From a checkpoint of a small mixture-of-experts model trained on Wikipedia: 8 experts in each of 13 layers, 512 tanh GELU neurons an expert.
Below are experts of layer 3 (counted from 0) of a mixture-of-experts language model. Rows are named up (a neuron's input weights, with its number), down (a neuron's output weights, with its number) and show model dimensions 0-127. Each number is 50 + 15 x the weight over its row's rms, rounded and kept within 0 to 99.
Before each expert's rows: "raises" lists some tokens whose logits its average output raises strongly, later layers aside; "comes after" lists some tokens at least twice as common just before its tokens as in all text. This comes from a sample of Wikipedia text that the model never trained on. Tokens count by the router's weight.

# expert 2
raises: "th", "°", " years", "-year", " days", "a"
comes after: " ", "–", ".", "201", "200", "199"
up19:53 47 59 52 34 56 44 43 46 63 46 73 15 79 62 40 58 70 56 58 85 59 38 41 64 47 42 44 70 55 51 59 54 56 76 38 55 55 32 21 42 58 42 54 30 52 69 48 66 37 59 45 55 27 94 42 58 55 36 24 37 36 54 69 51 62 86 55 53 50 60 48 66 26 66 21 56 43 37 52 76 55 49 27 60 54 38 57 63 41 53 52 47 37 43 21 61 64 17 35 59 81 45 68 53 54 44 58 77 55 42 56 60 35 44 46 47 43 54 40 58 61 65 25 50 59 42 54
down19:47 44 48 43 59 29 27 42 67 44 61 22 56 61 38 75 32 66 48 51 34 38 61 28 56 61 42 52 62 22 71 53 44 53 50 75 54 63 59 55 79 70 71 37 51 36 26 37 39 77 51 54 45 79 36 50 63 41 44 68 49 22 71 52 58 42 25 40 68 83 43 75 55 41 70 47 40 59 62 44 46 41 30 42 74 25 15 50 37 33 57 42 27 53 43 20 55 34 47 73 65 44 73 39 47 54 00 69 52 57 45 48 57 23 32 26 52 72 48 57 52 42 53 46 46 46 72 55
up20:72 42 54 59 56 59 69 38 37 55 30 51 31 32 51 60 61 33 77 80 40 46 52 54 55 54 34 37 54 58 90 35 58 38 55 31 33 60 42 42 47 47 59 68 59 63 55 44 79 08 36 49 64 37 43 70 49 55 42 54 57 65 33 55 61 42 26 51 42 25 44 31 50 34 30 61 56 73 45 58 44 28 33 61 17 47 43 49 46 68 50 56 73 16 45 23 45 52 52 44 51 67 54 47 52 67 59 84 43 44 55 49 45 51 28 60 27 43 51 34 33 39 45 56 52 78 20 56
down20:26 69 58 34 49 43 33 36 34 44 42 51 39 64 55 28 48 39 59 80 19 63 50 51 72 76 61 57 35 41 54 66 41 32 44 35 44 50 33 51 40 42 45 59 63 80 47 55 49 45 22 51 39 45 08 51 40 81 82 57 76 40 52 67 31 60 49 63 48 60 58 62 84 56 46 45 60 80 21 60 24 63 22 57 61 50 34 38 38 50 52 77 71 47 25 62 65 44 63 61 26 33 58 42 25 38 42 33 58 71 48 62 34 40 52 98 49 65 36 72 63 41 47 32 61 62 64 56
up21:41 52 45 47 73 48 60 28 57 47 51 60 52 61 56 63 48 44 42 55 49 57 49 19 61 52 58 62 56 40 43 40 49 69 43 27 10 34 41 38 67 73 54 58 39 38 43 36 48 50 47 65 41 59 56 47 50 56 69 37 66 29 52 42 45 45 58 42 39 38 50 55 37 57 38 67 85 73 56 49 52 49 46 50 58 46 59 39 51 66 57 57 47 61 72 50 43 60 82 94 35 41 42 48 46 30 35 57 52 52 40 70 62 27 38 33 29 26 63 54 35 36 59 43 44 42 61 65
down21:20 58 53 48 44 47 55 53 52 46 68 43 66 36 63 52 68 66 80 58 47 59 51 93 43 58 70 42 39 47 63 28 83 75 39 57 44 48 73 60 30 36 70 53 53 71 43 49 37 50 68 46 39 49 33 38 49 56 38 49 71 46 50 33 65 52 38 28 46 57 44 57 71 30 55 64 65 60 59 26 61 33 57 69 34 50 65 62 42 68 45 42 72 65 75 50 49 44 34 35 51 49 50 67 30 52 44 66 59 64 61 71 61 29 54 66 49 40 58 52 53 37 63 54 60 45 48 46
up22:66 36 39 42 78 48 72 23 46 42 40 27 52 53 43 56 56 57 49 21 49 57 56 51 38 51 30 62 31 46 79 63 91 00 47 31 47 63 28 54 66 64 82 57 69 60 71 44 60 18 84 58 40 27 46 39 42 50 43 67 50 56 68 45 39 51 50 31 38 61 58 44 62 44 54 54 78 37 46 21 31 62 23 58 61 66 51 61 32 50 50 76 63 43 55 49 55 38 62 54 30 67 73 61 57 20 58 76 48 34 49 62 43 18 46 67 62 38 40 55 43 55 52 38 44 49 78 55
down22:54 42 50 48 45 69 51 45 28 59 68 31 35 54 43 41 47 38 40 59 52 47 69 43 72 34 44 37 35 44 46 52 52 57 58 67 53 29 37 38 80 53 22 42 72 60 34 57 53 60 65 57 47 41 64 56 30 57 40 15 70 56 51 74 64 47 42 68 63 73 27 62 41 58 83 60 36 12 31 34 19 49 66 45 50 48 57 65 75 46 24 63 62 70 76 31 75 50 72 52 64 58 59 40 66 35 57 44 55 46 33 30 62 71 39 49 35 15 50 47 60 76 90 66 53 19 85 46
up23:80 40 35 39 64 35 37 51 35 31 43 46 38 45 75 56 47 41 55 66 40 49 72 79 58 53 22 66 44 93 43 61 30 52 39 52 60 08 47 30 59 46 34 30 50 48 52 53 38 27 44 63 51 78 55 63 27 18 56 41 53 35 63 46 68 35 45 48 38 48 35 74 33 58 55 38 60 58 55 58 31 64 42 53 57 65 56 36 81 78 47 53 78 49 65 19 33 73 60 67 59 43 73 73 41 88 59 80 31 66 50 61 60 32 49 38 56 48 59 44 52 51 79 43 51 39 53 71
down23:71 53 42 67 48 46 71 59 41 67 60 46 64 32 29 52 52 35 24 55 49 31 45 73 33 32 85 54 40 60 65 26 52 51 67 41 54 58 25 67 53 37 44 57 72 54 25 52 65 45 62 50 47 70 35 49 38 47 60 83 23 45 55 50 40 51 27 54 51 12 12 49 51 41 46 50 53 67 51 57 49 53 58 62 51 51 81 51 82 58 55 51 49 55 43 25 52 06 51 13 62 47 53 42 67 59 47 79 31 74 68 29 39 68 49 55 56 58 39 44 50 65 62 51 40 54 72 78
up24:45 26 55 63 55 55 62 45 79 51 79 35 30 69 53 64 61 59 62 39 50 61 54 62 45 46 56 54 76 53 36 37 38 33 71 24 41 53 61 34 79 52 51 48 72 41 44 62 71 38 50 33 81 64 50 71 53 87 48 26 57 29 50 60 20 47 50 48 46 30 88 51 28 59 52 53 68 43 53 75 40 64 39 38 45 59 45 38 68 12 59 47 55 72 89 68 57 62 46 40 99 63 28 47 54 36 48 63 71 48 67 66 45 36 61 48 43 72 41 49 55 67 42 50 61 57 51 60
down24:34 35 47 49 46 54 63 42 62 34 56 32 46 49 17 74 67 62 41 56 66 45 57 44 45 52 77 56 57 63 43 63 63 53 36 26 44 47 46 70 56 55 57 80 55 51 44 45 66 24 52 38 77 66 11 76 60 44 43 58 31 49 56 38 67 43 75 68 59 64 45 62 48 35 66 31 49 62 60 55 55 49 63 63 63 60 25 62 41 73 40 42 36 70 41 54 55 58 61 53 81 09 70 48 55 33 49 44 58 24 39 59 36 58 51 36 45 45 48 40 49 45 57 58 33 37 21 42
up25:56 36 65 62 48 31 51 66 83 50 64 42 71 47 47 64 49 50 47 47 66 68 34 27 50 59 75 62 65 74 65 45 60 66 57 44 51 59 39 39 34 47 41 45 70 58 46 50 85 29 62 41 46 46 40 55 54 45 54 45 63 38 55 50 37 45 37 51 36 52 78 50 63 58 56 43 11 45 62 68 53 51 57 34 50 58 37 48 70 07 54 42 43 51 54 69 41 42 56 72 50 49 67 34 57 52 48 76 61 58 46 44 64 43 46 24 26 17 36 55 47 50 55 48 64 54 34 47
down25:75 41 46 63 63 20 54 40 46 55 75 27 48 52 46 42 44 62 49 59 52 60 55 34 53 62 61 53 72 56 63 61 50 62 60 48 34 73 54 62 31 45 47 61 75 60 64 37 42 34 38 70 23 69 67 34 91 30 50 29 43 62 46 45 34 24 52 52 62 28 28 23 62 54 60 57 61 43 72 29 70 53 53 34 53 39 50 55 48 22 74 10 49 61 65 57 39 61 59 78 32 25 24 68 44 46 41 46 35 46 43 37 39 61 56 64 53 72 69 45 66 41 75 39 44 33 56 51
up26:47 79 65 99 67 53 42 19 48 62 34 45 36 62 51 69 47 67 60 38 38 51 43 45 71 45 60 81 47 62 56 50 43 49 50 32 33 49 48 20 35 80 75 69 40 67 44 64 53 51 43 32 56 42 31 53 49 43 32 57 43 45 79 52 41 30 58 50 56 31 43 55 47 53 33 50 73 68 51 49 56 41 39 48 47 44 62 60 43 44 54 55 48 71 58 39 56 74 53 75 52 82 59 73 45 93 59 46 44 30 52 71 63 47 35 40 26 55 37 45 52 54 28 73 49 46 25 66
down26:65 63 78 36 45 32 43 35 70 37 19 38 40 64 30 48 33 47 68 70 37 55 52 41 36 27 66 67 51 48 56 56 29 34 44 60 61 50 52 45 61 65 52 75 50 69 42 63 68 71 74 24 37 52 64 57 63 50 88 40 40 61 55 36 35 45 61 59 52 70 37 29 45 50 60 29 79 52 43 68 56 49 49 45 63 34 80 65 25 07 73 50 37 41 19 63 67 52 42 49 70 39 38 77 52 72 46 26 52 65 39 41 63 70 54 43 45 75 34 52 31 32 59 60 47 66 16 42
up27:49 64 37 73 79 39 47 46 33 33 51 53 45 89 61 53 50 84 47 63 43 68 45 40 59 55 35 54 68 33 70 68 33 68 77 19 54 42 26 38 75 66 46 45 26 49 66 61 55 27 72 45 84 31 60 40 19 54 43 60 52 35 43 30 28 57 73 34 52 53 55 38 53 57 49 46 76 74 84 18 30 54 59 53 42 34 49 69 81 53 47 45 59 52 50 64 47 51 44 48 54 68 74 49 47 29 34 67 67 39 56 99 65 56 40 46 13 39 62 52 43 48 46 41 51 55 70 42
down27:71 40 59 45 50 38 36 60 56 39 54 52 53 59 76 45 16 34 32 66 20 41 77 29 79 57 57 43 23 72 54 29 54 59 51 70 61 51 56 64 47 47 66 54 38 51 55 79 30 53 56 49 70 18 66 66 42 46 29 73 46 36 78 61 46 64 41 40 50 59 42 43 42 71 74 45 54 25 58 38 52 59 65 11 76 49 51 55 32 40 38 53 41 76 55 31 12 47 71 79 73 57 57 68 55 56 43 53 66 32 48 73 42 29 64 42 46 35 43 50 77 75 68 71 69 41 49 47
up28:79 51 28 49 55 12 48 34 35 55 37 40 50 38 39 67 41 43 56 28 45 29 50 19 45 61 81 49 64 44 15 52 66 39 61 21 36 64 63 28 88 47 19 19 33 37 53 40 37 39 31 71 61 46 54 53 37 49 05 36 34 46 63 78 48 62 74 46 45 52 67 56 56 57 54 48 46 52 54 33 48 70 45 41 58 73 74 63 53 73 55 40 42 43 51 60 44 36 72 99 42 38 56 66 42 47 46 58 67 15 58 62 42 25 41 44 30 45 33 19 33 42 63 42 36 45 48 49
down28:01 50 65 46 83 68 25 79 47 36 40 72 47 56 48 59 32 22 32 66 81 44 61 57 40 66 39 51 48 76 44 28 74 35 67 47 24 75 65 37 70 72 51 30 76 49 38 31 42 43 55 75 89 40 44 34 60 64 58 48 46 27 72 74 81 51 32 39 42 43 48 36 39 23 61 25 44 41 37 29 44 36 43 54 75 68 50 31 72 48 47 46 53 50 64 63 20 46 76 50 63 57 76 74 43 64 42 56 51 89 44 56 54 35 76 42 51 59 61 64 47 60 52 77 55 51 47 64
up29:76 07 86 40 78 29 45 43 28 54 14 54 42 55 45 58 73 24 46 57 65 51 42 35 77 51 70 26 49 50 38 65 64 44 48 64 52 46 49 57 47 54 45 50 36 52 38 51 76 14 71 40 49 84 64 70 56 51 59 39 65 36 66 41 49 60 38 51 56 59 57 55 67 45 66 21 50 46 65 82 47 69 43 55 34 65 71 40 77 69 55 34 55 49 80 33 45 52 61 57 53 32 64 45 59 41 50 65 29 65 65 49 61 22 53 35 43 44 45 66 58 76 70 51 50 46 35 80
down29:56 70 57 52 50 80 76 65 36 59 52 63 76 25 51 48 79 49 37 44 59 63 44 67 70 54 75 59 68 69 57 52 34 63 47 48 69 19 53 73 53 57 47 75 36 21 70 43 35 48 42 55 51 56 43 49 50 54 72 36 92 35 61 24 71 30 28 47 32 42 42 68 50 56 65 55 06 35 71 77 54 24 46 43 42 77 41 49 48 38 57 39 46 37 29 58 49 11 36 22 49 41 35 59 71 29 50 91 53 55 66 52 49 48 52 41 47 67 29 63 70 68 41 42 54 17 50 45
up30:87 68 54 67 53 65 56 28 38 39 62 40 29 60 66 57 70 20 50 37 40 56 53 33 40 53 12 71 39 59 55 38 63 43 64 57 40 54 30 40 40 65 48 54 54 73 75 57 70 26 25 50 49 22 63 62 43 61 33 54 67 38 36 76 62 50 71 47 45 40 58 44 75 64 40 56 77 51 70 40 40 48 60 51 58 41 51 59 59 63 63 38 47 63 21 40 23 65 45 52 63 65 46 54 89 39 23 64 57 49 51 56 52 48 35 23 38 44 50 30 47 44 62 49 62 60 31 55
down30:38 62 71 23 27 77 47 53 40 43 35 59 65 61 42 58 31 52 78 54 38 61 65 41 64 63 44 31 55 57 60 35 88 56 74 60 68 93 64 69 64 33 46 42 33 42 39 30 35 62 34 51 40 38 33 49 76 40 64 63 44 51 51 15 47 73 63 52 39 45 50 45 82 60 34 24 74 65 50 45 32 38 51 55 65 34 45 67 51 42 71 54 55 38 31 25 70 71 44 20 43 71 62 56 20 59 34 22 78 50 48 36 78 65 62 64 38 49 35 86 81 45 31 56 39 32 32 36
up31:71 28 22 58 70 53 80 47 70 65 62 62 34 44 57 68 47 30 81 43 57 61 41 52 55 57 33 65 76 48 58 43 43 55 62 30 44 19 37 50 59 45 43 60 55 49 82 51 63 35 49 45 61 45 84 26 41 18 28 53 44 32 66 57 44 41 42 54 63 39 70 38 20 42 50 56 58 42 38 57 35 33 50 53 46 71 42 43 57 49 33 87 82 50 48 34 46 39 53 76 74 62 56 68 35 38 38 55 72 41 63 47 34 20 62 56 49 31 72 51 41 42 69 63 44 67 77 74
down31:43 64 60 62 43 34 79 22 67 59 39 44 58 24 66 58 63 47 56 34 52 47 39 66 63 52 77 49 66 28 50 51 36 44 27 56 81 38 44 69 61 64 56 46 74 20 27 53 53 53 35 60 34 54 63 40 43 38 57 41 57 40 46 62 39 84 55 48 36 31 62 67 39 35 60 62 49 37 54 55 67 54 40 63 39 53 59 63 53 36 60 53 41 41 59 41 50 39 61 66 49 60 44 42 33 30 41 37 28 45 63 23 50 56 50 50 59 35 41 71 54 26 58 43 48 61 68 66
up32:32 38 56 67 57 42 50 21 58 27 60 33 43 57 54 66 31 69 42 57 58 62 27 42 62 64 35 58 43 63 35 66 25 56 52 49 38 40 46 36 67 44 58 24 54 33 53 56 67 46 76 24 62 47 41 33 34 59 47 46 57 18 56 43 15 58 89 46 63 31 58 39 66 72 56 29 35 23 48 74 74 43 58 28 53 19 48 36 66 43 63 33 50 45 40 62 55 62 52 59 68 30 72 48 53 63 57 61 34 30 71 39 49 45 69 54 41 41 55 52 46 70 75 64 67 70 66 53
down32:85 41 21 59 70 36 44 49 66 60 62 26 39 23 66 71 46 43 57 38 51 41 73 61 62 55 34 66 39 16 71 71 55 45 57 53 38 63 48 43 72 44 44 59 87 57 71 33 71 49 48 37 45 63 77 30 35 79 24 35 40 44 44 60 33 48 40 51 59 52 57 46 78 63 36 40 61 40 50 55 27 51 34 27 27 29 47 29 46 64 50 35 60 42 88 59 35 36 48 58 32 49 45 41 47 58 41 44 53 58 42 28 24 48 76 64 53 72 33 52 55 40 64 63 38 51 64 42
up33:55 26 35 58 57 63 58 41 75 56 60 60 65 45 81 64 65 46 78 51 40 64 72 37 61 67 37 41 42 27 43 47 63 67 39 62 53 28 24 55 46 51 48 75 54 59 49 42 74 45 83 75 58 53 59 46 55 38 59 55 49 44 46 45 48 10 48 74 64 84 62 62 50 25 25 64 55 46 44 70 35 52 27 44 41 73 51 47 69 32 35 71 55 42 49 40 40 37 70 55 48 26 63 67 64 67 47 45 57 85 07 58 40 52 53 73 56 39 50 51 31 53 60 50 48 81 47 43
down33:49 26 50 43 71 52 75 36 38 50 62 38 98 34 79 42 82 74 29 42 48 43 70 55 48 46 45 34 52 17 46 59 32 60 43 49 44 61 24 59 40 52 37 62 75 41 27 48 65 62 40 47 43 43 90 81 63 39 64 58 42 62 65 45 46 41 61 55 42 33 64 37 52 45 47 95 52 39 61 18 53 52 45 49 55 48 55 85 76 25 41 66 55 44 45 30 46 47 49 33 49 60 46 71 52 26 47 54 61 69 50 48 38 53 70 52 68 18 35 35 30 48 80 44 23 37 79 50
up34:49 48 51 51 63 17 93 60 70 74 69 33 67 56 54 59 69 62 55 34 52 56 63 14 45 52 59 47 54 82 57 36 37 42 69 62 44 33 26 48 48 66 33 37 47 03 47 63 40 48 64 59 57 46 61 54 88 46 38 52 54 50 52 81 71 58 66 74 51 45 64 35 65 41 55 09 73 35 46 27 61 53 61 34 53 43 75 57 30 74 60 29 44 38 41 52 56 74 36 44 42 46 64 35 41 42 44 60 75 64 33 68 51 46 39 46 35 49 49 48 48 41 29 19 60 55 50 50
down34:40 37 36 44 34 60 74 31 56 75 47 61 50 42 72 34 53 63 46 76 33 29 72 75 29 72 57 52 40 50 39 56 42 66 31 39 34 63 67 62 27 46 38 48 25 50 39 28 43 46 36 55 47 47 65 50 33 51 75 50 46 28 37 65 50 48 57 84 55 71 88 55 17 55 13 41 48 51 60 73 62 44 39 65 60 34 45 32 42 42 45 28 31 54 73 58 71 47 42 50 45 52 73 59 68 69 20 35 33 39 65 51 59 44 49 38 66 68 62 38 44 60 30 37 44 55 90 18
up35:51 45 76 52 52 49 51 43 68 46 60 26 24 57 47 43 37 53 47 53 44 33 45 50 49 53 56 28 47 37 40 45 31 43 50 50 38 37 44 64 55 55 53 33 70 25 54 50 94 44 60 54 69 63 43 60 45 48 41 56 60 41 67 50 42 29 50 51 38 58 51 54 48 35 46 54 43 46 59 85 52 35 25 53 56 77 65 45 34 51 72 46 78 69 94 41 30 46 66 54 53 40 51 50 56 48 69 66 52 86 58 55 58 33 38 42 54 55 66 25 51 63 79 27 60 22 33 35
down35:40 31 60 62 59 64 66 53 40 84 43 46 76 30 24 66 68 77 56 53 45 33 52 41 56 48 43 58 53 79 51 25 40 64 50 36 47 32 32 52 30 56 38 71 42 30 43 40 42 62 48 61 53 29 33 84 80 51 47 72 54 51 42 16 63 58 70 23 36 26 50 45 35 39 51 66 46 49 48 70 54 54 45 44 46 58 38 41 54 52 61 71 53 64 23 56 39 49 47 08 59 47 36 63 65 49 48 36 42 71 82 45 31 73 45 50 59 37 45 52 55 57 43 51 29 58 40 64
up36:36 21 60 60 46 25 56 55 68 32 62 35 43 56 16 90 46 77 63 56 56 64 48 53 43 46 52 25 47 52 42 41 62 48 59 50 43 37 55 45 55 51 55 29 49 34 29 50 70 30 57 71 56 31 47 44 52 47 59 24 52 40 53 81 16 36 71 55 55 30 65 53 37 60 33 48 20 50 50 59 53 46 34 39 36 38 71 27 31 24 73 60 46 38 64 68 32 59 43 64 68 47 47 37 65 40 80 49 39 79 60 45 56 31 61 63 48 53 39 20 53 42 40 49 68 18 55 44
down36:32 43 43 23 34 49 68 53 54 53 56 39 48 74 30 54 44 87 69 47 60 64 39 26 42 61 29 27 29 44 33 65 57 34 32 31 61 36 70 64 64 59 88 46 34 41 55 27 43 55 66 51 64 61 51 46 60 62 65 56 29 31 57 66 87 53 48 69 56 81 39 39 59 39 68 58 52 30 42 37 55 56 49 74 44 44 42 42 26 49 19 35 43 49 45 51 38 68 76 28 68 59 62 49 47 10 30 43 62 35 50 81 54 34 23 35 50 68 24 62 47 37 44 64 53 37 47 53
up37:47 66 12 53 42 73 62 34 54 51 66 55 48 46 47 55 36 20 48 33 74 81 51 30 57 54 39 62 53 72 41 64 25 52 59 67 29 47 57 66 55 53 22 48 55 65 51 40 59 36 62 39 60 71 36 58 59 41 39 40 58 23 67 52 57 22 59 61 46 52 49 59 58 83 47 56 66 39 40 35 63 34 44 45 59 68 58 44 52 36 54 32 78 58 62 72 35 40 59 32 49 56 03 54 55 51 84 62 54 63 58 43 39 22 44 88 57 49 44 20 51 62 37 37 47 61 34 75
down37:47 33 85 36 22 20 69 49 54 60 64 40 41 73 69 60 26 47 44 48 32 36 60 49 62 61 45 42 64 69 67 23 56 46 70 40 63 58 27 64 46 46 71 69 37 40 57 66 38 73 75 71 43 38 35 49 84 48 66 60 45 57 56 54 30 44 45 63 58 40 58 50 21 55 61 39 55 57 36 59 48 61 43 57 58 29 66 53 57 39 75 89 39 58 35 37 66 47 46 48 63 33 62 60 59 69 33 49 63 54 64 55 47 49 45 55 67 51 50 54 70 57 28 49 32 66 67 54
up38:51 50 44 79 42 32 47 40 39 46 47 38 46 66 64 60 56 51 31 49 76 53 60 17 71 63 38 34 61 61 35 53 50 34 71 45 35 61 69 48 55 54 47 50 58 60 34 44 62 35 73 58 75 55 25 60 62 62 39 50 31 09 11 48 61 39 58 46 64 87 54 57 77 60 63 28 52 62 35 42 59 42 49 22 49 72 25 21 54 52 71 35 63 42 63 50 49 52 65 57 62 47 55 39 64 47 53 59 68 81 33 48 64 17 61 45 31 43 23 20 49 57 48 50 74 68 33 37
down38:73 47 45 81 60 41 36 36 37 59 57 58 51 23 54 77 56 56 45 35 56 36 48 35 45 69 64 50 73 46 43 66 53 59 73 34 46 44 63 46 52 70 24 68 73 58 60 62 61 20 52 33 38 67 28 36 49 48 29 45 36 29 45 51 59 42 49 59 76 47 55 45 85 54 65 61 76 36 55 59 14 36 40 38 48 45 51 22 42 69 81 64 38 23 68 42 32 56 59 59 32 66 41 10 44 58 77 76 56 62 41 57 45 22 58 75 28 44 51 39 47 50 39 38 77 56 37 49
up39:55 37 01 37 58 46 49 16 36 81 78 49 57 48 42 72 35 59 55 23 31 52 21 28 63 62 47 44 57 33 16 31 24 38 55 71 70 52 37 47 56 44 57 37 40 48 39 40 58 34 58 66 47 56 55 41 48 38 23 51 39 29 57 56 59 33 25 58 49 69 99 69 37 69 49 25 25 30 69 85 43 47 49 62 22 64 47 58 44 46 44 54 68 34 57 77 61 60 81 70 37 53 58 68 57 70 63 54 32 33 54 56 24 44 42 64 37 38 62 40 34 35 65 61 39 45 49 70
down39:71 39 53 57 67 15 58 32 36 51 72 50 74 31 63 28 80 44 44 50 60 65 68 59 08 48 52 51 25 58 55 45 67 54 41 61 56 45 59 71 54 58 38 70 55 62 41 39 44 37 18 26 57 43 60 57 49 43 54 35 37 27 55 83 73 45 28 46 76 72 61 45 47 54 49 71 52 39 57 50 52 31 66 40 37 54 77 34 48 44 44 48 11 51 48 04 62 25 51 59 50 70 26 47 57 29 30 54 58 23 35 51 38 68 49 50 35 51 31 48 59 88 64 60 68 58 78 54
up40:37 61 35 62 67 62 58 37 68 81 32 68 17 85 34 65 47 84 41 36 65 76 33 31 63 43 57 49 53 47 53 49 57 52 80 52 33 55 51 45 57 40 41 55 37 30 53 50 31 45 30 51 57 70 48 49 41 49 40 31 36 34 52 66 48 64 73 50 53 49 62 39 36 72 36 59 34 48 54 47 63 65 50 43 47 66 61 29 61 39 34 40 51 40 37 55 41 80 51 48 60 56 76 66 31 57 70 69 54 41 57 51 53 43 33 29 62 47 24 56 36 49 48 47 60 36 56 39
down40:63 63 63 23 54 36 49 47 78 57 54 43 84 68 40 51 21 57 48 47 45 28 74 68 66 53 18 56 36 51 46 49 58 45 41 43 53 64 59 40 48 55 47 53 52 55 43 39 56 48 69 67 51 35 79 32 34 07 60 45 64 34 18 62 52 34 52 83 37 44 36 42 39 59 48 32 68 66 48 52 74 35 51 41 22 50 57 54 73 45 54 62 85 68 73 50 54 30 48 43 35 21 64 55 70 79 56 49 27 52 39 67 42 54 44 31 17 42 46 66 50 63 42 46 53 24 82 47
up41:64 68 24 60 78 58 39 37 62 83 38 57 40 65 34 74 51 58 51 22 54 32 22 57 55 54 65 74 74 56 53 58 61 35 60 45 44 60 60 23 59 62 43 28 33 61 46 55 63 29 57 62 62 63 56 42 41 46 55 56 59 53 50 55 57 67 43 48 56 34 50 47 32 53 25 36 95 59 61 36 55 70 58 29 38 59 41 32 35 76 54 37 80 45 48 18 64 50 48 82 34 55 66 69 47 42 57 61 59 28 50 36 62 51 40 27 15 37 07 48 31 41 60 34 60 72 43 46
down41:51 40 63 55 43 51 30 70 50 75 48 44 63 23 33 45 50 46 55 55 81 60 55 49 40 51 72 55 60 12 40 57 52 07 48 54 56 58 48 50 92 46 18 47 38 30 24 40 44 59 67 64 52 31 58 56 54 28 70 46 54 31 29 48 54 33 30 65 53 59 46 68 40 72 47 11 73 50 27 46 53 44 33 75 76 62 55 55 59 54 54 67 85 59 66 38 52 33 85 49 75 29 61 39 43 38 43 49 64 68 39 32 48 43 60 68 54 63 57 54 66 59 50 55 44 39 88 41
up42:27 47 60 46 46 32 59 36 19 72 66 59 44 57 61 70 51 27 40 55 90 44 50 26 44 66 64 46 55 85 33 35 72 54 27 87 54 44 63 44 27 52 62 28 31 25 30 48 77 54 53 65 37 61 60 35 57 41 26 23 59 64 76 54 36 38 52 46 31 42 54 48 88 53 30 59 39 50 31 59 50 52 17 52 51 54 42 38 28 45 60 30 31 51 69 79 47 81 80 56 49 56 88 59 57 52 64 41 44 47 36 62 77 59 50 40 42 50 44 53 33 69 45 16 44 38 20 61
down42:48 49 49 44 36 52 48 44 40 59 14 70 41 66 35 54 18 46 57 60 52 49 42 72 55 35 31 77 31 44 18 56 38 49 57 48 47 48 68 49 30 68 33 49 05 37 47 24 55 79 36 47 75 51 45 63 61 38 60 68 56 51 57 60 44 22 62 40 58 72 23 60 31 58 53 52 31 48 45 41 53 30 66 48 51 67 51 62 58 53 31 58 71 46 35 38 84 53 61 42 61 44 20 61 44 62 45 55 58 65 50 34 65 66 46 61 37 57 45 45 27 34 44 57 40 30 38 57
up43:47 39 49 36 62 60 68 49 63 49 56 50 58 57 55 49 43 32 34 52 51 55 40 43 57 59 40 55 72 61 71 68 83 40 48 33 38 40 23 50 46 41 50 22 51 45 47 34 48 12 47 68 43 80 56 51 39 12 65 47 43 38 41 50 62 43 52 56 29 27 78 62 46 30 48 26 65 53 60 51 30 39 32 23 18 57 63 55 46 76 66 73 55 50 43 07 44 74 78 84 71 42 43 58 40 59 53 60 81 41 52 72 21 24 45 43 51 49 48 50 70 61 78 41 62 17 39 55
down43:62 55 52 60 50 52 72 56 28 60 74 56 67 45 44 46 50 59 71 50 48 61 39 69 52 34 68 49 32 57 62 11 76 37 48 40 63 45 55 44 60 42 60 82 44 69 33 51 42 42 33 56 20 39 48 46 64 52 57 20 65 68 69 48 57 46 26 53 30 55 36 42 68 56 49 48 52 80 95 41 46 38 59 49 54 44 70 63 46 37 35 50 43 47 62 34 45 28 31 48 47 30 50 75 38 49 69 67 42 76 50 25 67 52 67 69 31 38 43 28 63 40 61 37 46 31 63 46
up44:71 43 34 64 72 57 53 21 44 43 39 71 32 61 47 54 61 61 62 59 54 60 76 50 69 62 28 25 63 56 55 67 55 79 53 29 67 49 66 47 35 40 53 27 28 36 27 42 35 09 59 56 51 61 61 64 54 37 61 32 48 42 47 32 66 55 57 53 49 55 58 63 43 45 43 47 64 70 60 38 52 67 50 57 28 62 53 43 51 54 49 46 44 46 55 37 33 40 62 79 41 71 57 48 57 59 57 73 24 60 43 54 71 22 45 53 59 63 44 34 44 53 60 52 28 52 47 95
down44:64 51 43 79 35 49 62 36 21 76 45 69 59 72 57 45 60 38 37 39 35 58 32 38 42 29 50 21 52 34 66 78 62 25 51 46 56 35 32 30 29 68 52 47 59 59 50 65 71 42 59 49 47 77 53 65 45 26 58 48 59 50 51 64 88 72 40 50 55 44 51 46 57 52 41 51 49 28 73 43 81 32 44 38 28 71 54 44 45 53 50 38 55 48 56 67 63 16 14 14 48 45 51 37 53 45 67 75 16 45 46 40 67 40 58 07 43 28 43 49 35 55 41 34 77 17 44 60
up45:38 46 53 67 68 33 41 43 57 26 64 70 28 62 74 40 58 47 46 45 56 39 63 11 51 66 51 56 34 35 53 55 42 63 71 50 38 56 41 17 28 52 50 54 48 29 65 62 66 58 29 44 67 52 67 57 55 60 38 48 56 64 63 52 75 54 99 57 35 71 43 43 45 52 45 31 56 53 45 48 26 33 54 33 62 27 50 60 67 25 53 50 37 62 32 57 48 98 28 85 55 50 65 33 25 51 61 58 68 53 39 53 65 25 44 36 74 48 63 42 55 50 50 30 55 76 30 70
down45:24 63 80 35 71 44 34 57 51 60 61 36 60 81 53 29 45 54 50 53 56 64 39 77 67 91 37 55 58 66 41 58 31 35 46 68 47 56 82 29 55 68 43 34 39 25 72 52 57 79 34 49 28 35 42 31 65 35 39 55 56 35 53 48 36 19 21 82 63 62 50 30 47 37 91 29 49 51 62 45 72 33 49 50 42 40 26 43 50 46 40 59 32 52 65 54 45 51 66 65 45 62 69 49 44 52 52 86 47 72 60 55 55 58 46 50 38 71 53 53 50 45 40 60 33 52 60 59